config = dict(
    n_experts=128,
    experts_per_token=8,
    d_shared_expert=0,
    router_score='softmax',
    normalize_top_k=True,
    n_groups=8,
    groups_per_token=3,
    vocab_size=8427,
    lr=0.0045,
    train_tokens=301500000,
    dataset='wikipedia_en',
)
Below are experts of layer 4 (counted from 0) of a mixture-of-experts language model. Rows are named router (the router's row for the expert), up (a neuron's input weights, with its number), down (a neuron's output weights, with its number) and show model dimensions 0-159. Each number is 500 + 25 x the weight over its row's rms, rounded and kept within 0 to 999. Numbers have three digits each.
Before each expert's rows: "raises" lists some tokens whose logits its average output raises strongly, later layers aside; "gets" lists some tokens that make up at least twice as much of what it gets as of all text. This comes from a sample of Wikipedia text that the model never trained on. Tokens count by the router's weight.

# expert 114
raises: "| ", "==", "- ", "|"
gets: "\n\n", "|", "for ", "–", "1 ", "2 "
router:513560518497518516460501492529501528474468513496508468494472518489477545500535555533465487494490495492462487456493528482497507522471521493502537519503521538497507485547486497486439470463460498468483535492504503539533519472510465495482466499537517509514523443445460504530470476485478523513488477500511554503450459534521516490501523480471495527517510510479463484504471540511469552531499506472510527542508477492502484531514495518528520487459492529506497478491487496493469519509511505
up0:512462507506477517520479506530506456536515453526479505524500437540480474523486522521475484507523515508525463461451490480490543468507495476481503479503496492543496558545543489516540463501498512498472482543498454525496499466507514489538462493541488500526529483488495517477464510485495518495518519471547511520544522508482525510487510491513526531468457504528506496497511479417497535481471489477455518509513502503512494534490521522519460527492496506486524482487489507511503488496433506
down0:452500523487535456455545517520490511527506520517527458520555469465472450509494503467503516503498470491540482524525483514464483482485454497465502517465504488536502521559514466517468504529501525535485506511504540462514507519500483509518438502509477483516535516489481487472517534464546549511535510540500472526481463506503529510500484486496493539520471475473482551524485502485485544489470504467467488538501519500525521498487536473505492507525514484486471486492480499473508510512489459

# expert 117
raises: "==", "- ", "===", "====", "=== ", "== "
gets: ". ", "\n\n", "\n", "6", "3", "with "
router:479485499531511508516548457484522440527461467520503465511524551513514531555445490477483504489462529510519516505454489551546468520528457514508515533500538554493491492462518486472510482535489496498496483492499532482521504450517506504482520482484519495467480481499471498453483532548495535491499471489468493515485480522489510495471525484482493490504486492493506478505527542550500497518474521491502488536533474503495453459496544502466490524539481492537471479491499477482521534508508509
up0:474487485496473497500497469517489476484489510508486507489492497467479501507478507486525480538510498497485495544487505540532488511538505493483545496497532479455517481480505540489526497500521517464496561498500535445475510462512475512474504494505519507463494467466512445497489491509523517512533490548511481460501496464512528521451522563486519498545513464463495525533516522526490484451501518472538513523513470511493469468540525491458462553499515514528569473525500469486474493495532490
down0:479489490477490485490517517535487441484520497546456533449525469520517514514541541511531471492494469509510510493482562482480462507508492492513483485474516526534514479511507531436518485423542494531504516523526486445456525480482476518486478493521482506528507475496515520496526503477493539497481486514525499486475454499481507523509523526472501519504499504518565494516507498518465510492522497520511506445457459513500524504507528484499511499502521535514509516527505460464473526441493482

# expert 55
raises: "a ", "an ", "the "
gets: "in ", "of ", "from ", "on ", "In ", "with "
router:503467500481506528509465501485508473501452476555482534516498506498498502462475507493534489476535493498485506516496481479502470504497487517467531534475468512502485534501525511506487522477486496480503513544496498479437508498498522509463468498504529496487526471474487555539483488539532484529464429528552483497531481492482500434532470524479485504533550474501501522529535525486519531529500494457440494511542484446506532480520494501499494517518473479513512469516539480489497516464519487
up0:477506504460531510462517483491511527538497472559487471553495475553479506507521525527495525496493486501505498495543480519505508472478503510559520510505485520501490468518522528513487481461503494516542482463542535453527483508522502467535469504467520542479470499446536473491517478463498523494553482520508472495476549456495519468472491487518521462465468501497518490514463500490527504523542513485512495498501469494542529463503516544493483531508514465497481488456524515490472480481477471
down0:510480545501497558505507457515447558492491511514507549491512528492523508484475471498520476492495505518535489467465499496499482507547517507465479482530492473505497492495515483500450488522519522526556460520487484462471467457447488505473518522514524496501494463496493456497461443476482538471551474531509538503486442524503508496501502496507507517472493529509481510496519505526535448488510517485508497531523470514504492434503509527471530468525504517504516505506531504530533519495531512

# expert 122
raises: "a ", "the ", "an "
gets: "to ", "in ", "for ", "of ", "In ", "by "
router:499506491520484537499434482515476489511460530532477514493486506520485521482497549505459516487493511492485535494521496510505499486505504527483517570557498453479551540474479488500492525470530505505507480498483494489475499483481495456569501493479511476474475508500469529479512499525516470488484519467474473494473516495470456473534486573477476508523528504539514474496480544482506536506503473479459478460537520481517502495519513498513479491474497522493479547541455481449485483502497508
up4:516557487501511518511511452514460521438463484471548540485553519478482505506518486513481514539508552490487507532515501490480493505484499487494492526464481476472474506495489535473473480478530522482471517499495527488493488512502515492510526532507521563519503515488474494517483524519519493533467473491470507523517477513494532492500481488507484488494517478529452473543485534520516540478503472527414490487497503490543469508524506493499467529472482515525563504492495536470469496445470492
down4:475495532490496514477475498517514480434514511490457513509464475507519551511534506518504536448498510483503475511485487488505510497480502522484500551495508499524536473523539475503517449471547510515484492513462442505501461501521456488516489485515479463476487470515504542517483486470545578486506524509483525481493492506508520491525500501513476497503554471503519528512546463485505512487494460470500498555478499494477485508528502501513473508505446498500525503475445498519524491528487569

# expert 48
raises: "the ", "a ", "all "
gets: "in ", "of ", "at ", "on ", "from ", "In "
router:462470517471465513476500500504490477509468512487489529499518489483480537463538502509476511469524499513468482495526490494507465497549524510471473505517459487518511545500568549500504542458546527520485493533471518473480500497529553474487512501515520499439478499543501522511491527549540489498495473470469497508494486526505479479541466521492500491477490487523469521545488469533533544477555443485509495465503525506516496490508492479502523492494492515538524538512455489463517522495499509
up0:469499526475489484499515525486483506552504513527498518489504515492478460460479478501448500492502557483473485474480479477488522534541480469503518527506502476515483497506529463486513506565537518486476533505495515537479511480513523471530501546461455493518522508581529516501512532518516471480484491507500506483495466515504486494507499488506494425509472484516511542493483471506480509468473475493558515492514526466464483488510483491517442511557489533523519515488480486492521519506459541
down0:530503535488483516520489472507499500494498483478498478507561512501530508553513514504542524530493470496508495514481526512485509428491478500510486485496493546469467488487457490481510485479468467508440532504480477509539524538532492485490472480508500498514498484452485516459531448451492514518508500489499493526520500543498514521520523480519487542558478502523508474497513467497523494518543493494507511511452481497486501447500530519481527506501521475420527457453546534497493510495513497

# expert 116
raises: "== ", "=== ", "===", "In ", "==", "A "
gets: "\n\n", ". ", "the ", "\n", "The ", "=="
router:465512456486515485510518478473509477479512483494545496474514521499465516524527528509487451463468477516541496547488511464554502543499482517519525485509505496486505502506542491465482515540463509503482498531553503518488481478516481476515466490462512532488470482491485484505519531526451513477534492490491437509517503491451482523486500516433454476492503505496501484485518523484452506507489519530481511494483520483542454459568524518528551520523502523495496495493474481513541500480520494
up0:497533461502455544544487487515524495508495576499493481510500498489546500519481474475489507514489487485508483545493507535506495492535519451463473505490486521517508449446557506512491516464540537528509462518531502518529462526509481507467489522463468477546472497473513530451519483493501516514543480514516488491490505479513445513500500453517463524504533515493531480490452503523552502521504470474509487491485520506504489470495478503520488515494542517521446503464517470518488512503486498
down0:520493494534441536501485491495503539512490450487484460498496535483489462485518481505502486486528502490478481520483464481498486487510498496482451536532522546542542515487513554486517500519455491539537494496444494539487498504519502516491494502520485504492531498523479447524465504490515461502515508468500499513555519524495427495520505498511495475493530530541499497475484502504492458459485491531516530522505502516476549479501450553506503440515515480532476518502481495516537533460487495

# expert 53
raises: "and ", "in ", "by ", "and", "& ", "of "
gets: "e ", "o ", "y ", "i ", "an ", "a "
router:529518506487500523455544476484480476521509498504482481502491467518495522531500492542499548525521527509498497508501430499536505499512453507528499474556486476508497524476466462514489504488511519484537482499498510483501482550517480480517506488455517495512482495508481508467527457475492481498552505546512537532514470513465521487511518468504525489455461517503465467520495493493518469489478534471498554532488508514535473505453466490479490530519531516481491462463544552514458528496474471
up0:482495473486476512507501511524501502508500501474503545483524502515501486541485505494516481527501504506528497524512435528531521461526508493493516470546498452540520502494515443490480521502524505490496523476494480505519487517536526525494480509477498493533474520466525468516496437508490478482519482501504536514460517533468496462465521522515473482506515515480479474460472530474523461451478439494520505464464524533472504526534463517538527499548535521520477519495459530475504559524495469
down0:499494492489492512494472501513506534509523568511522452484515523492510506485518485512490496493536470479544534421476506486497500490521532479500485542502435514498461507526518438505474538517493491509484495516492505510519483495499485474491515491532482508536482504443504443494499499514524541509443464533508467532498486555486543505451523493487499496520517530504490491498528479523493545549488499470444508508510477502500508486477523492458533483494480497527480510499458485550525490508513533

# expert 19
raises: "the ", "a ", "an ", "V", "1", "N"
gets: "of ", "by ", "to ", "from ", "with ", ": "
router:475486501464461475474454525526504462469452460492496517466505521507507510473456461512532537519495518519491460490535520531510489529480502493510492570523497520501509543517540510489498514477495474488509514524525491495464470521511487464483487495479489489497492467494467529458502504505537515469490511486520517457498503483469505515518441515504510513509548489504539494509496484515526539464576533509477505483536522515524487525475518522530480464531476472529528474565469492496523512514515501
up0:492565459499508481555417512515472500526495509487475518485515524461509482515504478483484509570490473512521456487517501499480553480519481492552477563486511511514473467499504478500499503497502529485478505456481484458509442493502512521440496511510498493507517494486507516512504485486469513510552509500493520509478502499500507513527482508506554526494491489487527499499491481536517518535480544506515497495550469510526488432502484542475510516465483464505531528477507496463485524471506494
down0:504516509526527496497481508555535511521476500481509490470526474538496530516485501491527503532516485543480503508532501470460548444504476501503466520453538499513487507494491468444512510524502523489510478521473483445494468495514512529479487536467497461431524495515479468479518525486501485516462468523505537526500480527488542532510432470500498520488498497542562514474509459518483498536467505494527502514514507485464505487509482495502484518485484503536503494500542514437512487505513465

# expert 3
raises: "(", "and ", "in "
gets: ")", ") ", "\"", "o", "and ", ": "
router:481533562499488474469543525497529501493481500492502468455488521454459548461480478472493516480505485509545485475441461485512527529486467477521481490479500487500473523497467517495461484502507516480524463518532478501519475483508534487529473507530475504499479525529481539518508464493453568505492496500557490516495492536504538514485519498500514477510460495489513538474556525510528537540491528490508474528492500484495469488465523508482489495483471450462451492497488524482499506509487490
up0:468507481484449505496467482510491501548476504509547495490444529492471553537472501533528511522451496534514472480497484494548526518516524467501527514511546538495502505467485486559533490492481473485537504505449463459512536487535479503473473510492474517497503498518491473505481517472506554482456469540540507465523461497502495508505526530493531503488490535535474521497491477495487473510496476519519495514482485473489489474513552502496456512431492502479525515517483513502505505508540499
down0:523508518468434523451468535525494534478492520483532519500503522510499509528493539548469511510479494535517489504496483469501532517489465496503488489532497507519500527521465521526522471509498522531523483519479456512524558520480460483495465467495483487471497494518468495471487494507539502502451495491515460517533468503496587517549490484470528505469467497491470570493485470525496507516466502494513511510485470504501481479473538562508468472504515467497521481499468512493530484487497497

# expert 54
raises: "2 ", "1 ", "3 ", "4 "
gets: "| ", "; ", "\n", "- ", "/ ", "==="
router:541509522482510480510499440498503538497504505503498487495530489506544481478502527501483490463529450499496526495534452539490540506491494533499507530522491497498547484504456501497490493480478459508516497479527476492525494476516489509460514518485549512488509490493550494490520548483472468481474519486526499461447498504520506506470527529514473490463555503452497498484470549493528520464510562528512468544491520509489459518470460466451496467493485545483483470517500472528500521521483509
up0:502495467466473508489524493472455487480503503460508472490478490515483452523500492513474471536482511540499457520499468446520493436507472524478492479489469462507500509508526532531530506488487519527464486480500527500473515490483505509495485497536476550492466533497559529497506516498529510474508501498546470549534506504499545502462495495524504511521541506446500481524497520506551481498499527474479496460458482521471527496474505503536503545498524529538531550522517501488450484518478519
down0:504512544486479532477493489484512474491525478506492498490490498509542515517527504501529513484529533513532514481451516505530493483471440482526466462483497514518477517505501509480500528507443502537459483522435474514486515490491493504528489465477483492516466507506478452486484508504496493523558490457524490519510466483473542461491522505504481541498506504490455493485483543496499488528539478497542486509470515502446497500489504518502517474522486506571477525562544481493531551494537465

# expert 17
raises: "(", "a ", "in ", "N"
gets: "the ", "and ", "'", "with ", "The ", "of "
router:544535520450496521475506486503489490503532522519488541469500497511496524462488520463524490478479488532480499538471511489502502513523518526488504478484519484470524459510490496493477513487531467514502460495488473486477503520532451498514518479484481539453455478487500515499505500492529463514504488496506481527446491508486497471474480497456486515509486494551520549524492521494508527470517491520549532457468510474416445536518469473520478457542485518534509474527511507527549493512482483
up0:500501507508535497464508516502487488474517496517465525507494489538536503515469468487559500525464500555503510484471531471493513463483465513493499540468471511472510500495491481527492496471498525491493474470498482490498514497534482517518514506571480542486521533475494518449527551440518486492497493500464444515511532535490463459490461466473523508493476516532494529484457514470496496509492524489476520511505480463569488481521539525539527501521465522522529489513526486512497488491457522
down0:500465494521527472516497475474483483493522510511474512488526463467512465493497523539502487465548501519448529507547466512520521499510503511510488477477503520489497531519499520508529490496492518497503457517470465455502473510531486536501505480485524495471501471506501483494521470475474520441446500514527523478519452498521498542497490483526484533500469494502548488479504468570472501485548483536506480484479527552516491506460491465493543512479512494483499528527513485490514567539521443